python train.py --n_layer=8 --n_experts=6 --experts_per_token=1 --d_expert=672 --activation="swiglu" --moe_layers=[2, 3, 4, 5, 6, 7] --router_score="sigmoid" --normalize_top_k=false --balance_loss=0.00177 --init_std_router=0.0164 --lr_router=0.00109 --batch_tokens=[131072, 262144] --steps=4363
Below are experts of layer 5 (counted from 0) of a mixture-of-experts language model. Rows are named router (the router's row for the expert), gate (a neuron's input weights, with its number), up (a neuron's input weights, with its number) and show model dimensions 128-191. Each number is 500 + 25 x the weight over its row's rms, rounded and kept within 0 to 999. Numbers have three digits each.
Before each expert's rows: "gets" lists some tokens that make up at least twice as much of what it gets as of all text. This comes from a sample of Wikipedia text that the model never trained on. Tokens count by the router's weight.

# expert 0
gets: "s", " was", " is", "ed", "ing", " were"
router:484468533512489520526478480518512489501492491449488516490515496488466524472488510529537503488456484490521527518513497465559464501502505538472502510456497507503522411467497480534482520499501506
gate0:535477534495504502501475466532472453471572506487512486494480517517460524522456446495512480528461490474491517487555516477499489502505485484547500499484497432476527514482502457540511493523513507
up0:534508534496508465446479510531524525513507513517503551539532532493476459505473442480489525502480471522451484469502509485490491498500495467481481503540460471503520487490448572457532507466482511
gate1:508483535508506467502507462501480511532495477491495506518470481513472495506446467505490531489473510527501541507499514487502527502540506513503505501513528443533498468475497486506513508542477509
up1:479494499498519465474536568515505492471505468478480490492524523498533504506540505510510486492517493520496456497512458494527502512511502512471505496526513530500459530498550488470509482503505495
gate2:448519491508532483548436553498482475485484531524466518498485527489521561515511529477488523462500507500494515494526536499500511499503491472492519476494492502516521516484470452484520523477480523
up2:493468542528520528480471483505535555561513520464495521540524457475487496517534455510484486516512506502495494471508532467511515534469513533498495494488488540524518538467490504480495488503529502
gate3:527465499503463504489501520516524463516522528531481507537509507470502475514497493478458467530495511514525476504471514483513467508474488497488517505534509528492473509494502522492483542509502526
up3:476531518510489521449528498522499502467487486472536489531510496510496548527540535530558500510513500509489506480491472485463489520501474491480529499527500502542514512486511522445535533507471477
gate4:544476518489520490481469547537493504510501566433474537514500492491501493495570467496483471538507494509524528489520491512501467514475493545492532516505514493466514495502513494510510464488474538
up4:508497478485502514520511481507516493518472558448476535500492503486473487519529488518487463479516456447508507506487499496468451518521531505476505547524541506501479505488517465500542470467533527
gate5:491511490484505508528483509463522453523559483450495491522490503496473512513473498493530503509492512455512474511526513471466494495504468502484481492527492537500520516450498507494492495525507486
up5:475512491510526489497500495498480506487486486478514497518457543506508500500450479517511522503484500530527498511505452487483536474483419488505510480515501508498511516547486506498494501508517412
gate6:503479490510528491506463513466535471523454507472456487502522460524505528534514506532536489471517515513493507477521477523484516478465494510516537521496461515507555514515479498490526530518482472
up6:471516495502523501465478508501500509482515486524548467540491508501528546521521493495498530518506477523473471452516496486506544499492495510464467498480518487478514532495518507479496474489546500
gate7:506499487503527519493495485467527488507484510532480513511472520497479492541513492546531534467456489424507493498492519539456479480497508521501494478482496545463546483508508519492501488494481491
up7:468447465521501489510494543517473509510522537522479483490438543516513473535485524497528475528483452487482500523546498506484551503527515510484468502512498525482516524521542549552523544482526528
gate8:497467461514482509511487505485500517478497543470519531504519498496501485485508493502551516534503500500509439476508553433469472469466492531504491480483446533527478486484471503514489513481500519
up8:505508505481520520517520510456502514532477505482535489506478417500537501464450505502513487462476499480491505477495505500565484520497496492500472514535490527476565495495525551533472471505518472
gate9:461486489536480515486540523510545501470476492473510512518560490503473525505455423453506515497488491526501476508526492518474496492512465495471512550494479482519494483479506503499508511541524544
up9:499507504497526504490532492565507507479509471497464491490521544516519480526511508477477500485514465510477514522542514496542485482523484481529478525476485494529484538462523475522464523494504519
gate10:432518504517474491483500496540474479519475531465497552536530523515496485473519444569516489525518527457514527545547473512486518563486498491503502469512515527495499471478443532502489521471488488
up10:497501531476491536573514526481464439469473486513539481496496488524506516517525503453483486531522480535487511467508501513537492499517504508432498515534479487469497505505532456514512454553494446
gate11:523469506500522507481481476492548495500489494502483462508493481476490505499481517472482499526451471521495556505502503486514549506555518452477502510469473485530485522487522522463515545483498501
up11:517482467533506502503467443486512471474523486523485475535483559511489486480513496493509545487477463539456564515540503483516531483519534449544513518495459498557450506458531508477503501502490494
gate12:546504515543481524497514486482528502526524493505482466493520545553499533466519513464489536523519470502504511494486507508516533515504509487485475503470497481532481446474474496452556501556511476
up12:491523459494474479506576487507533507511527501501487436446471506580477518507517509525501511500528499510455501500541531526494475500502471509506508528473527503514472485522525516510498508536477542
gate13:512530487483484494491490466533470506491495504553502537427509536496540484530472497550520476544443498526514486470521516542504477484523468524534477493528521490523496509482503504468455513473462529
up13:456492527495492530508460461478518519491543491504496528483500481493481523473529506533474507533498525524484513531508521476477484515533510512485493499492488518517493523489525503510481513450561494
gate14:494468556491486539454531467476516529510490539519499525532497513504444491499509482492516510499492516494507480483456486491502511499495487505479517525488493467482531474491503504486491507482441493
up14:508511487524516508476493505503528548557491477534505501557483514472486489498483476496494471440476512510506514492501477459498518485452492510529468487503492515500511499512548474464487495477504493
gate15:523514481520525522489556481500515472506515528445515495516484472518536540567507473543522495500513488474508498491487518524532526525492497516463497507465477466492493492483491489526504569521503531
up15:503519483500497539543515497495498493510480506484456548490488501477511488505517459486506530501476510469526515488467545549484486531476528474512517485505444500523497506489511466497481525517490517
gate16:515509490462511459461544534478521492509519514487483547483483457487499508506475460477545480490516526518487504484446493466492521467531493551514529503498481479504519530513552497483496509477531498
up16:513527460537515533497551534497509490467518492534536458481535508515492511475458527475534496530519495498532519477517487508535470502474505516506514521530550517535473483515520541508507444482477539
gate17:527525465534544489519506519508522501487511505507462470506521487503510495529519502530514522464489499525508488467511504490514532531468548509515501497497495535494488509524546529497495485536500495
up17:509500457501499528483513513530487476546521493500462471510499518460464499499473481501486466470536504489496490534531498538481502527477521522493459500539505490469520545489509539491443469509534485
gate18:492547519486471499505493492512554545524526510476505515494506537526497502492534543516538516496508534482522512502508487508477454514476473547474519503496504505471509501506517527505475477480523456
up18:531535503497484468494505561492532509502536533511517512506479516509529531506484517486503470481582546494479483532495520511551530489466519486498531525495474533499530491501489487491489529513503482
gate19:539524525460541515503459521455529462530522522490441526478498503505492539517512483492507530525497442471503467532453520489517431515517532521520491476507525515521492498507494465503506505484497532
up19:479488523501500521535497503499528544511513568534474521470492505444489509478527514482531527522512475496498478530516538492527471493499451497503537476467497494499463534460510499464447510479502492
gate20:510490469489541517493488520486509466500531521490452483524529519505491504493502549486490500499499479491490511530522494502461466532522456490461502514537512501472462487522490495488520542554512555
up20:494512471483518508473485511504501485519490498475506480505543512480472498461521462496439536485502515449488535497507526549499461504493467466530501526485510474488488478519516521527452476474476506
gate21:530493530537521502507521482544494466493473478503463455525533522472525522513458445506460491517462484504501508504529501559517490502512520464496502488544504522475556466502499477523454500464495489
up21:489459512515519548490505498503462508519503517462516469540482481520478485522528478448451501459495472500510493503483513503514498505512520494506449486494562477491515507496543544470485517535493516
gate22:489533464519482543465518486532548557542497516517458489503460506523516479513531498528518479513466487510493522533532545501485507511505540482517514560540463514501474505482521485524462476509482481
up22:492507506507485520509531484498526503530485533504470485527478528469523458521524495487558531479506475497493527529509532467491566501479498482498490534537458505507515514508462486534478454502522471
gate23:494518476516466472540489494536494484500549538515523496483486482500474495494493521485508520508512473484505526500548481484462485498481518486532474525488489518496501493472489460498479485507522495
up23:475473521489523560464488508480500500492536488511526507484553500466500522467504533512507473516512485501497488492487487502486459480486491494518485475464487549500471522488486511512441513503562525
gate24:539492510485519489517507490493534471536453505502509505482510528515537488487496512498520496515506495503537465500507518520480511528512453486483538501485540480484491508477506505528471503477490515
up24:464517480496478472503503518556488510547490515500506511479479482475508454492487468477482551513515502527499540507477462520532498503467500492452485500479481533517506513520460492486513509479482517
gate25:477519524482486478492540522520492486517481522514460504494539503507535470510503513507529440489476505481459482486460521459511512465467484518479518485500534502516519508517486528493488525471517469
up25:484511502474511535528465472532531501539497535509488529552492522500518495475490508447479528507497496528497531538539488500509510519497530465472450479479486518519489445513523500485480524536511486
gate26:511492501517516463527520479515479491488439514530496470480487556499498517529525525491504488511478498510481494474516507507523459482499473548511527521473501472459534484497496537485508528491491487
up26:491539489544484496504499457477529473472487485535494510481504510555524521506450518541495516538488480496478501544489487442438443491536477496495502503490516517484520490476540470534520506492501494
gate27:552454544506511565528493446511494463504517554525477511512484503492525482498532510547471493460470480518506528526520509515496484526504539511509507551491472485528471470532499488508513523517528476
up27:486522487510520510495502512529529528459481520458516491491521531496552494511474485529526506495475474480525485543507499455547525501516481496500516525489509451495489500496481510519494521473474491
gate28:467500517493530496483494521458503506473474505532491523497499529519498466484517539482516503492481502533503509463496502501526533530514504510463531508542473499500509506503503545478476464460471473
up28:512496551529507481495538544427514487461512492460486473528516488512525523482531480511502483482451503489479505530478488471513508482496484507465481520535518488520458464502517495466524476513540505
gate29:475503538502524487528495577506508555481514505482457517495505516547526477508511488516493488523531471536506510483472493486462469470463472497513494511508461475527509498468466493425495484466549520
up29:464505521505456516500474497510466534489535499460506484513521468492514491521482492498519539493518503490485523513484473506507525499475526483524512462459510502515515543504482471523508558448481483
gate30:513474536492527535483479492442490479532462507544481493497511515524525464471470448500527489511497505530493470514417555494470516461546491520501529515505493467494507520493492480474454502495454486
up30:521482521565493519508486521500471480483516491498537496524540562505540526571477509478444466536487519551530504469552507503494482489489519490460514469491504544467501460503494533481505507501513479
gate31:484523525480516474511486492520491498544483521503519487489480551487489494490477501506480529519445483528468521512477477462536490451532530535528504487503483503535550550510525493501449479475505453
up31:520498522505500513529519504515495489465478501515478476479479536464515480520481503513551475517462516485462503542531484534494458553473492508501461533479483522461474510520512537471539480500498492
gate32:485472537489492537474473503523499502496462484510504511506516552494490500490538499464510482464443524509484470587479534463541487557507497519461471516482542500511451481512513545516492516491511469
up32:459525511486495499490449496476523536493484507516485554486545528488504481507515485486510515510499477481539515505531545512500506520502521520507467537525536501522496517512494521502556539497508482

# expert 5
gets: " the", ".", " in", " a", " of", " to"
router:480473455511491508493529480497495511494515532486507499546483478539497487517513517524509477478533527544494472463503481504505492531496514518516519526521539560492474552531482525541529497470509490
gate0:529495459487477526509530482481438471512460484495489516514480519519516472513504510513501441470483470501483506493525492492463475519516525480524492538485469464468482533491444527486540500483481540
up0:510454510504503498523521494527468489515511471494516549537551490498508501498512507488519450540516473505504477461484535492539516494494479516549491479477464517502484520503540496476494482481511490
gate1:556496469471485481556506452507446505482536509509504517474522460493469508533484523508487542496514514525528505553473485460479523555478496477513485572498472491489511527506495506496475507507488493
up1:464493466452514523516482502485525505497471477508492513546514457525499532455542478535513544554523490497543463505526520515478491509491535476470475460497489449518503497503487494496485516508502474
gate2:499485478538504543497473474499473474487525511528468503485495519505472523533484454488475493527517522535524517505497468519478552497483491494520471492504500477494515491511491501523521486470468507
up2:507566511490513457516509520495474484488497484476455504499512474499459498483497523497515476500469491500480494469494476513504524472470491512505514463548486482555496456463574495553481512553542562
gate3:496511483485487509515515515571449501506512503534493497523532537461496482514484490486523487455504500507516520504528458511505513535507514521468511513502492502485532525523525502449469496488512488
up3:507524559501498486492503497482511503494501492463505545508498506510526477495545431474466487540517495464521483523496521494512477474510518541489492543479519519514497493490475477490503535482516527
gate4:465513518477504515488468489504567480522510550462484496524561520516502476521487472552505507518506499475518523535467459512432546495491490504529470491497506465486466511480499514512503499511499515
up4:517514494499506519530510513503490498454469464490546514541503498509482515490527480548530490479469479446503514480539428515497512437483470480481495508526436518502483518464491490480475493517491543
gate5:557508481541528537480484511525510490517519495519512502515532495501518505517512463538506499470469519507549510468509545459512511514506525510525511508494535463526524521491528490479510506478495497
up5:478492518470531523499524490489492481546482493514483501478534474570475526509488512496511517472537532494481521488476485500484506552541498506469493501507490506490493534562517482476477515535510506
gate6:505504522496530462497480493503483508460489445475461500528479486531505485480534513525504501506523460479507490486476469511482479551478509481493466513490478520495483477500520509530500558562564486
up6:513507513466505507508529471484527502480492499463516475510508495484532523484458458502458501464475544463500525516560526493545498499500479481482476493471480479497512477541512500543531481487529499
gate7:544545490467484475480517474500491459459474531513496482487536534533506480472495438499515533468503556534477469489537481479516517522529544508502466481465490496523493502491497505494470494471490531
up7:488509461514531524498531507479455462474519487542499524516525514533505505503492479484486500518575506522521489494493463501489472512461496500538455508501533495462488482479532517472514479473536484
gate8:496534495527504502467507503524474519496473528457464551508471468555508532506506440489464520538501506509479491481530492472449543479502502497534505498523525509473517501486512510497512483480509499
up8:478534469520447499490506477452504509506495495500472461476507529518514485513508469495533507520485472483476547513494486474564550495472521493526470476518486492509487520569539473457548497513501466
gate9:477478453483503495505494539498510512487527500509496487501517540507538511464464523501477501482477486479491468534477501494516491507499470482488449461540481519474442541483527518532496482506551494
up9:511480494493506494471503509490527511442467528500496477522510511467462481508530484511503507466508519498509507513512503490485501461480476492489474452524468516462416529490550488476477488504481513
gate10:517525473512455549511523505530500499501565441483475494501522537483499489502517529507479501481514538523465523484514515518455517513440522502523502492494526497506477502494473480520475500518560483
up10:504473512495509521491515482469480531478487501532508542478491512488463518502530501509491444511452530497536496512487532517519472497485537490499509476497508481484476501468478508491509529476471496
gate11:523517492527523519523462508486525521457490502505525453478503486512452482499501503511529463444486486531501478472491420487527477499523497496484501484483535495500514514497524508523508512480499479
up11:495568509536536544496476474503537503485456456450507486519489512463471501536501482509528461497520476516506500478522459531532514481488488498494506515467475488445506499511512495521523490500490508
gate12:473472455540519511533533490472493486480550505468534450520525486531487456482506539484544538492442459502486495503496504522512501516521480491495515542493469515495494487488529470513467496492543491
up12:518425519526488500510509498468480475483495484489491458404465544535466520451515492539504499496527485513495523464590538489482493521501494459540508487525476501503488457500504507502527486492513529
gate13:494492501491492505527507474483457527524482548521503537517514526481477487528540504430524440469523487475459506473453489467518486528462466508468487528499463472499506522505588523538508478517502531
up13:477456532497466493517501501477484504521478584521500528473493513528513477494497496495495525524499556496459472475497505496493520506496491518543479453500490483538531556509538467535497554543508515
gate14:501526484496479493502470477484491535525545417449507480516528521507497510465541557498562465483520517541502504492522487509514549522506475487526494581483544532514514475507488507475467562510515524
up14:475490443511567487518549485516506470491496519498448550501518539517496518531499500498517516485508549518433479520510486500461525525462505531486518453511453523485505502487514538539468493451518510
gate15:503523531499498484539500471517485502508502514477460520502508523510530473475475508502533552506519500508509502462506506463513584502510528520495446438478513512498553545483499513505528515476467511
up15:456494528529484497493514515487516543480494477494492539534508517557511502498502509488529543522491508545543531517522512530512526439504511524508493468502501515443495526502541478488527524504484517
gate16:499476529519530552528488490492493504473487460516487505483465478510482535462531504521481521469519494482484520516492449505540552520508468509496546526521461500491474424487462475519524532520535516
up16:525494511532522520491511484497497519478513569461514491551428490522495486484487515482472491523437492505533482478518500546515539545514517494505533539486521492501485529477525501463532481449493518
gate17:531495487473518536513519492491467454521487525461502561527520510474508483517469446479523509516524503528521492478537493475527513519486503474541545465502517542494536488546467525483502463517527541
up17:515504515503503524501521524495492494505534451508471488497513507534502539456530451492528562454500480519433455475520454576471490537491507516483503486490521484491466486488478467584522463502524512
gate18:479499478510502491503524467554492500511518536499544511496488519508478440511494498499488489527502483490488506447521473492522510522523477495459504545467512509469501487484490450480491468515495480
up18:487491496501481503531539517492517488496513493479519466501427519496504538454532526519462513482528519503503481500481507541468503515521483502498503498537542465486526505527491573509520506526474482
gate19:504529500481511485474458548517558507492504494487508441505468478526494467469503523533525500490445524473511511484474461475524540492492521541467469536504499463486467500484467515484488527461508515
up19:477531489525511500519512545495461489476470461491520492511480487471500484492528511498490467491486530518554489562475469538471506491485517494477490518504477500495508517522516519484508531467527481
gate20:513508483512482485541473457541488539493440476510480537501534515504491475509532546509505463525541526515535474452510516482485523487492516528528518500539523537511505537477472506516488518506497501
up20:506484526477480488497491501490513548500499504529488484487474472494493528509486487532539525511486513513520462476475500468467494491463487512505515467525504520532492502499451470507556482565546531
gate21:519520489502509520465483516517509506477533506457475501544486533483485514508549490539537506501522504498451522442507534537447500483477494492541465485460511482532504443509500493533487513508490469
up21:537500476509466533503517467451519506535479546495471467507503476516513514535478497501459471472456493464503487502471463489530521483518571514555544478484471491498491521509492493508523513509511530
gate22:491472495524501491464474495515485435513465528521481548499509508489463535510538476517486495474535469512538518483512465514485495510489504474541525498526466526467504506456468517465468494489532536
up22:490488507517467469469531472518528452498462475518489536498532510497483488480557502490483472520520510475497494486507550479462496492537511511529499467486490513482518502493525500498491507525539506
gate23:467499494432485483493482518537502520454488534549487497491524529488516492498469495481512568533513524529495511496540476484478485522495527508525476485509458523463525481519472483487501529505472474
up23:527491500536570515488496512502521488498522491474552465500510505509497484455498482453479484495527492502479521483478443548496500465481495516529516537492475528526493490521519499488463550497514525
gate24:548452515472488480545501549468524504493480496515446499465514480505463511540508495497481566504518480535457514483497467465487514482498528513512519501476523463520511467519488491524481470481461516
up24:525524520483500476502471503492478490480469502486521491489554482503510514506559478440522533520526531485506544488483482550547504501505507471508494473503463497471487528474508486513468504468517549
gate25:496520483499457475510519487512422496482484485475555510521483492501470499500536484558505509566507546544495517519515532502491551487456521480514505452531498494471510463518523515501472513502500537
up25:511493502460463511466470522541517480491501494532497497507468476467492531496500507502523499571509490510489543529488484490494521516515466482510520504458469509535481496450525509522498486501525546
gate26:507509515510494514507452515484493451511506484506503537495492524500535534501533519503533499495494498501514517491527425485507513513471521484560539493492451495475501509501499496519502479504506482
up26:451498493531504523473506496464517552528519466444508545544467501500539491541494514479526470520517499490464479522524495492454491473521510481529465515530508539450499485490521487518473441521521488
gate27:542475524505478526519478511470477499537530507496502477550470489498493517474480464482510480473506488495531489493549519459517522516491499500474505538486490539548541497529501468511530480473487504
up27:557483489493522505456512508480516496517457528463457493532499501490515469483512498470505520516498519493500473475527503520482514529519492537491463518491549492527505472473472480513486493501472510
gate28:521508493485562499449514503470469522454438497518470532512510459493495478460519534501549484521513500487502542497498497550515447517482500509527525494528539507476489498506506459556515511491473503
up28:513443449542452524500483475505508462530478446482522525481519543532474497480474519496456513483538516473526510531476481487477505541541525538481448483492482507478495503509507451513490475505474520
gate29:517520476514503496477502507517490508501487501456521529519471449513538457483552500507488504488516501508556529526522517528482468507519484477514536557507480492500483483524461495531502488511498506
up29:476481483498529520482448460509510532489466527529492494491498484519552509552477451508441550483480481492531500544531516490445522532502505478499534511516441528502498461519501492478492507509493549
gate30:516481512462496520496513522493472502516486495519501526481525523546484471499538521530534525447488533505521478496501477478503509450485499510524524526508482522472485517477485520492457472518485543
up30:524509504462515507448519502496507524530513495503495509497520487520511479479503476517493498521539517445496465462512534480511531483487493492507476519533513522500515533499472497488463488546491550
gate31:504532485511468477527479491460476492472464513500489515461507521528516497483504517475504542531546491481496455514513481468474513510513488472521504524530489504464483444521471491521530484482503509
up31:535526541479529460506455458512496492493501468546454546502498448480529515474498496512509429469475503474503499498525527524498476490558493528527500496460498534526455524497473546501519526477447522
gate32:551429477485479490489472485511525497486510497493441535506497511489476474483473503524550536502511474480547463507532479477487481477497527504518477478521534519500512513497472540510535473468500521
up32:521457486489506534527495487514547485502493530511487513541504484482488514458503489481552506509500468496497451475511488524441500525522508508509534492541511455491489487462472469516475488488554519

# expert 1
gets: ",", "-", " and", ":", "|", "),"
router:542515467504511484481513520520483502506531482500560508520524515447525526526523479495495561541486478514528527463498533492471533484557525541493465475537468496501482488478502515489493500461506501
gate0:499520535500507491519523541459540505518505497449483490510501476525493502492523504510451427491493490524456480438467530536494533498458523507503452489522477520485486486475517473539523494482517466
up0:527475492466483555503478463545457498485520483489529524499454536503519507531488547494514550539502514465558504479553505511469528503545501466490468531499479477540549520496503507455471501478520562
gate1:514512544549493436509480509486505461513489503528493513485514491512519502531468491511476503515513459511522503509469468481446516484470517457517475480494535488534492509471484562534514515471513512
up1:508512497510480500541469457507522518509422502507494525549487485490533472516525507477503528474492511511540502509486527491455517529501510453546486505481483466566533474501511501534522499478513521
gate2:529538492502478498503509495532476484499507515489497481532475497500483493486526541467481569499508492519527519527548542511514491510505507434515479523522514505473529462464479504469498503432498472
up2:503521485513495477514468526528492470517515569538514494465488490509490481530524546527453520494519479482476493482494484493450517507504499495448567516476511490515505456457499475492552467522491471
gate3:461539487518497515481507507510469535525471482486485495518490455512518495476517488523490509507492461495471519533501495520467495517526499517484484558460461452471504556514496485472465519487495514
up3:501508482494485514502502483511473505519474502487484495510515523508488550511509509492535565503511493475473505512516488520533458511517539515535445517500528525504500502484453491502467492512528514
gate4:514550553472540517481512467515520532521483503480467525533498506503527504470473516498500480512477546501510540502500484505484582493475485503538490476531494547502516493454497459461500504500450510
up4:530505496508481520498520496526490500521474476533456521524516504534478509535480473496475498469489510524538527471513543544487497528481484509420529475497477549520482525550521453527521494528473534
gate5:481469492523529521450506471520536523528492451516495524454501522537492465521520487489534501497518507487476467528531495500507424487510530478476496452521458517521476509526515512482509475497502512
up5:459548495501517488479501475486514491526491474527474478409481510504511489555526508501467533453495501495468480531518474472543512525476478487457510510540505490504495471476541511513507479496483542
gate6:520497492541483521482500503519485485470549507506527559523449486499512468520492504494468513513485523472508495497504470462457494452535490510527543504468474485493427498472501485485446496512518508
up6:542541470478478491519531470464487519527515483512509522541473488504485546471508481488518514518505510469520506504458529480527559496490569520507496438508519460507507471508508466531500501536465504
gate7:525497520480468436509530480522492512476511491519506528490494464512498509541507493475522491526458513498535517486506468508508475528477437515520502492485513454454516428473532508465489482541500535
up7:558529493497462521533481508487472521475468527494504528490500513503519468525534518416472513474462487447499504483521444491507472504480495492549484497504508498473522461507515496514492469544455531
gate8:511516527468477483551494505493468476502526460499463493505476448466531461481471467525529532518499505538467509505506448535493522491534510489492509529545549486501485486501462508522511499504516484
up8:509482491445465546496485500501510506498526468485471473511509485503474546497528542491500481517488504468535523515508533503510459533438519480443504528529481455503552502466515449510518515502474474
gate9:509525510490478446451523501533519529515518531495466544497474540536513492540477464498518475540474523451501474469491477492521473501456519475541515509502520493457479494543496501501483472555529526
up9:473472528522502509588503516507501503523491475497499509478547456472495523466487522474508502510492524494500530520538506444519488513509501490511511477501438526522516511484520481550510537483519489
gate10:493549510468495496543484521448507487475498462522517511515475545479519466472513498513516506515513509449517489505512494522459513518488512467511490502528511493525526518496447507510536482491500488
up10:480491488480525523487491515510531516487526510511513526522510476490467516514487471471524499525488504542456528560529541510510532524506506509505522518438534482505481503433470511545542495516550533
gate11:488469500473546500488535514523481529526485486497462498510477510504490480528485514522531514526514550507521528550490502524498482511528529493484505454521467505517485472538497557470450472530496485
up11:495519517456464540471537461457530485483499472509504489516497512520528505459491477472546520475506525488504474488537504435464491497518543502478483518503480514486484485463492476469521522497475491
gate12:504501505506465496500495526492469482453523493510502531466533534528562509505508496504518562495456484496465525507492489501540481554522582479520508565479521489510500543510489474474536522512442502
up12:556497479464510473485487495535472558532507505491468540477459474474474537498523542451487516559501482489503493499463493494535531493508555525498531473488521503509491488508514500510527515552476535
gate13:487525498498516519507528496487473467498500480503500499524473479504484483476555529510486473518479524494492468513515533452480455467504538527501426517549455468499459517512534501494498486552478526
up13:506513480501490514516437529521489491505502506475475483553489511522447486516503467505470488524460503522500487505535502474485491490525500490485492508491461510523456489560526507478513494508443512
gate14:502500513477464552512492465511504484505493491507509482459514516524505441521546519469491525466509547551528505506535531476475494505517499424462481522551448490503507524543508475514453439488489507
up14:528474517489492455470503508524555460512516490548505515491538487506554461476518530532492521473503509479513515491537508539492491519509478499484493495481541504464504471509520466479506530503492551
gate15:511449491478494470462499526493493457503509481524485517553480502453486493529487490535504503533480515529492548492465502467525510454485542507471525532526524504491509511542515463512463494482461511
up15:463473502483466531453502496530508472492534503495524508452509515516507477526474527513484530512497444481545513504510516493438504505501492533537477475444489528472521459515468498511472507518539463
gate16:544503519468504514504499537464492508511470498504515502485505516491493487512486530486451569512532488484522504493447508530467529528485493492478521554479480525500491500500469489503492471486487460
up16:488479490483516484512488515486510549520478515486482504480523485508520535464435541482517416487522502501491511518550497455499474502522549562506491507514530484518519520494479524502522548502494472
gate17:541487442535523524540495471477490456511488465508528512503524500508467508546519517480494532568517482481522554510501498460493558490457505500516470497496499541481473487506518488500521488548458546
up17:508470469500494502514507486480508476501501500503456512492500472533509486500493491459475535481481494491469507524486524471488536510491488471472490489502429422500498523502502495496481508535524520
gate18:518512495474551492498530474463501519469503549482476488567520444482491532483482488483499504496450499484498505494545479526498479485488512559495497513499495482505517459483480515497526480512506489
up18:489505458474481476505534470496491506526532506486490509514479505513502496496519474464524493538520508524467504501531519489522452458539471508499518470491508478478545519453511471517510477484459521
gate19:514512529502517493537476475532482495503501482494514477483481487483505513495481454522495521489459496533502551491460451515512486486527508526482488535541515499498482467463498473504524473481488503
up19:495518490507524498524479463518494524439478520500531503417455500500513465500472468544490493489495484528505516511476535475461476510509473492513507476482515485493500474518525502523509485512525505
gate20:507496486452496494471497518516520505465511529502479540513483520463531468498506537477511515510521485517536490476496511533454467491532483517491515489508470498494497499529514487489436516481455472
up20:493451460489516523507468517459512531496514511512487484508523466498503490514464497464498534486522481478542500491518505490530507522499521484498513465539506483565512508461520482508452522545538444
gate21:510487483502469533558555503529479481502535471520465530479505499526464467493483468513462486513534491499469515495483528510497481529501499510516503507524494477498486471508471531506486466515517531
up21:467481495496467540534520481461488483499535516535449528477518498536505465503445544506453504529514508483486516478484545497488472517490501492545514463485496530487525502487495560477484502484486517
gate22:522465497481515482454493481505510489510509469486478487498443497481534503515531510496489521525472487467489500496542505487498503468522527530549470525486495482465495508475544486481462517462485463
up22:485494479479497536522539509479509539491493543485486497497476487496494502491522468487506475482445482488497490514551451488500443522535504534508483488527521500543509431509507498500447510522503509
gate23:493510508496511486491532482490485451489507502503477438527453520545520523499487553492495506519545473494484499500504479488471541498514484511503454523520513530496526474480531477487498508506476448
up23:487523502504496464488491492471472452555495504482511463542535568536544444524494514497488529530484524550516522457527541527470515522487450464507553499473533506511531547529543514513499539472503525
gate24:492481493510487547466531509518448451473503553494484508482438449443494516483490557505515499539462497503503540496557533502508541504538461494539477492519516479480501490510469508490486534437503510
up24:492503498472512486498513478493504507528519451475460493497478494468488468527461477478473516501456515524528475541455458477464453503469459494521511502483526576498508484494518445470517516522468505
gate25:534452551488489497479495450546500498528477452519529519487524468522471475491484494475503511470484463524537540520527467490483485529506511512493457500477481493471514518500484491502454485500500505
up25:488538511543537488520475449516525509528543503458515529502442530530482532536505512511443527496527508524507484484494518515518478485527521486473477464529510547524445496461484495451497510523451518
gate26:473518520481498487541504524525526482512529527471513502496538514491489506505512486480503480517479469479522454497528492524516523519480491491513480496521472500521493469493517482506480484467487471
up26:515504528529492494460529504550495495504504486488494506501513514496549501503528482502467517508518480530452541524492523536482489527480500503521543498468519528480508557503459532496489521491487510
gate27:494519517520452527473507538502472461465517503522529467482513522509503497507478541542542531493470488524476492502492510481465512497484507519477492457508493517530510522493493505528456511481488473
up27:487524518483518547509526471518509466501471472476509502475506495498523503515511482516511476526525518546525483514470477516534519501482504484517487502462516509483485478484504496459544484524456507
gate28:466487517505544528517485439505530478461536514501479486485525498505483478526474511503508527503451505437529529506518526499494509497516498499496487480510473505473472518522565486507490539437508533
up28:499490506489461525519458522502445504483471505520490498485500484517511506507530531485472501416503509480511494486489489485493419503528562500527482511492504471503527508518557468518506517521512527
gate29:509514501517547515462498527492489499513496498471519506472516485548513447452466487515501508470459499505466491498521478472506491452516510509495479473528536533543486486497500516493490488493501517
up29:561560513500494554502471542444500517488524490471495508501510553523514469445501499453479476468503518495518490502513511511495474490451488455499524525510515483529463513527503498517471504519508467
gate30:535478517509477500501536510508489543537483511488524476515498559515473527517482495513467529529481518467518534464502494491466510515526506454531480488444497502471536466547504505499505525487480496
up30:500435496501507469480506521474487431490474463523490498520485447512516515519467470547466483554497478506490512540503454496499530470510463514509528513527489500489466513500517541453520492515525494
gate31:536521508485521488502534488521514504498511501526463520502512541474533519554508515499514488502473515533527493527528461505464492512532532500537485488504505504493479493505477458461500473566487494
up31:499489527517475503495461494443522459497490509456499530536559496494500468497489515492508489491476494470497465536487486497517500468509471527486507497502476532526482480490480446481501509474458506
gate32:472450475445446509481491516483515520494505500524472487515501492512500535493528506513506475478474508495544552487533485481461502546507452528461496531491434487518531474487534497495479498514500458
up32:509502495544492518529451522501538502482520487463483490486513525525484472468487482527467506520473498486443479486456507495535484511448486507559505493507524537521490513468547490531546473521459462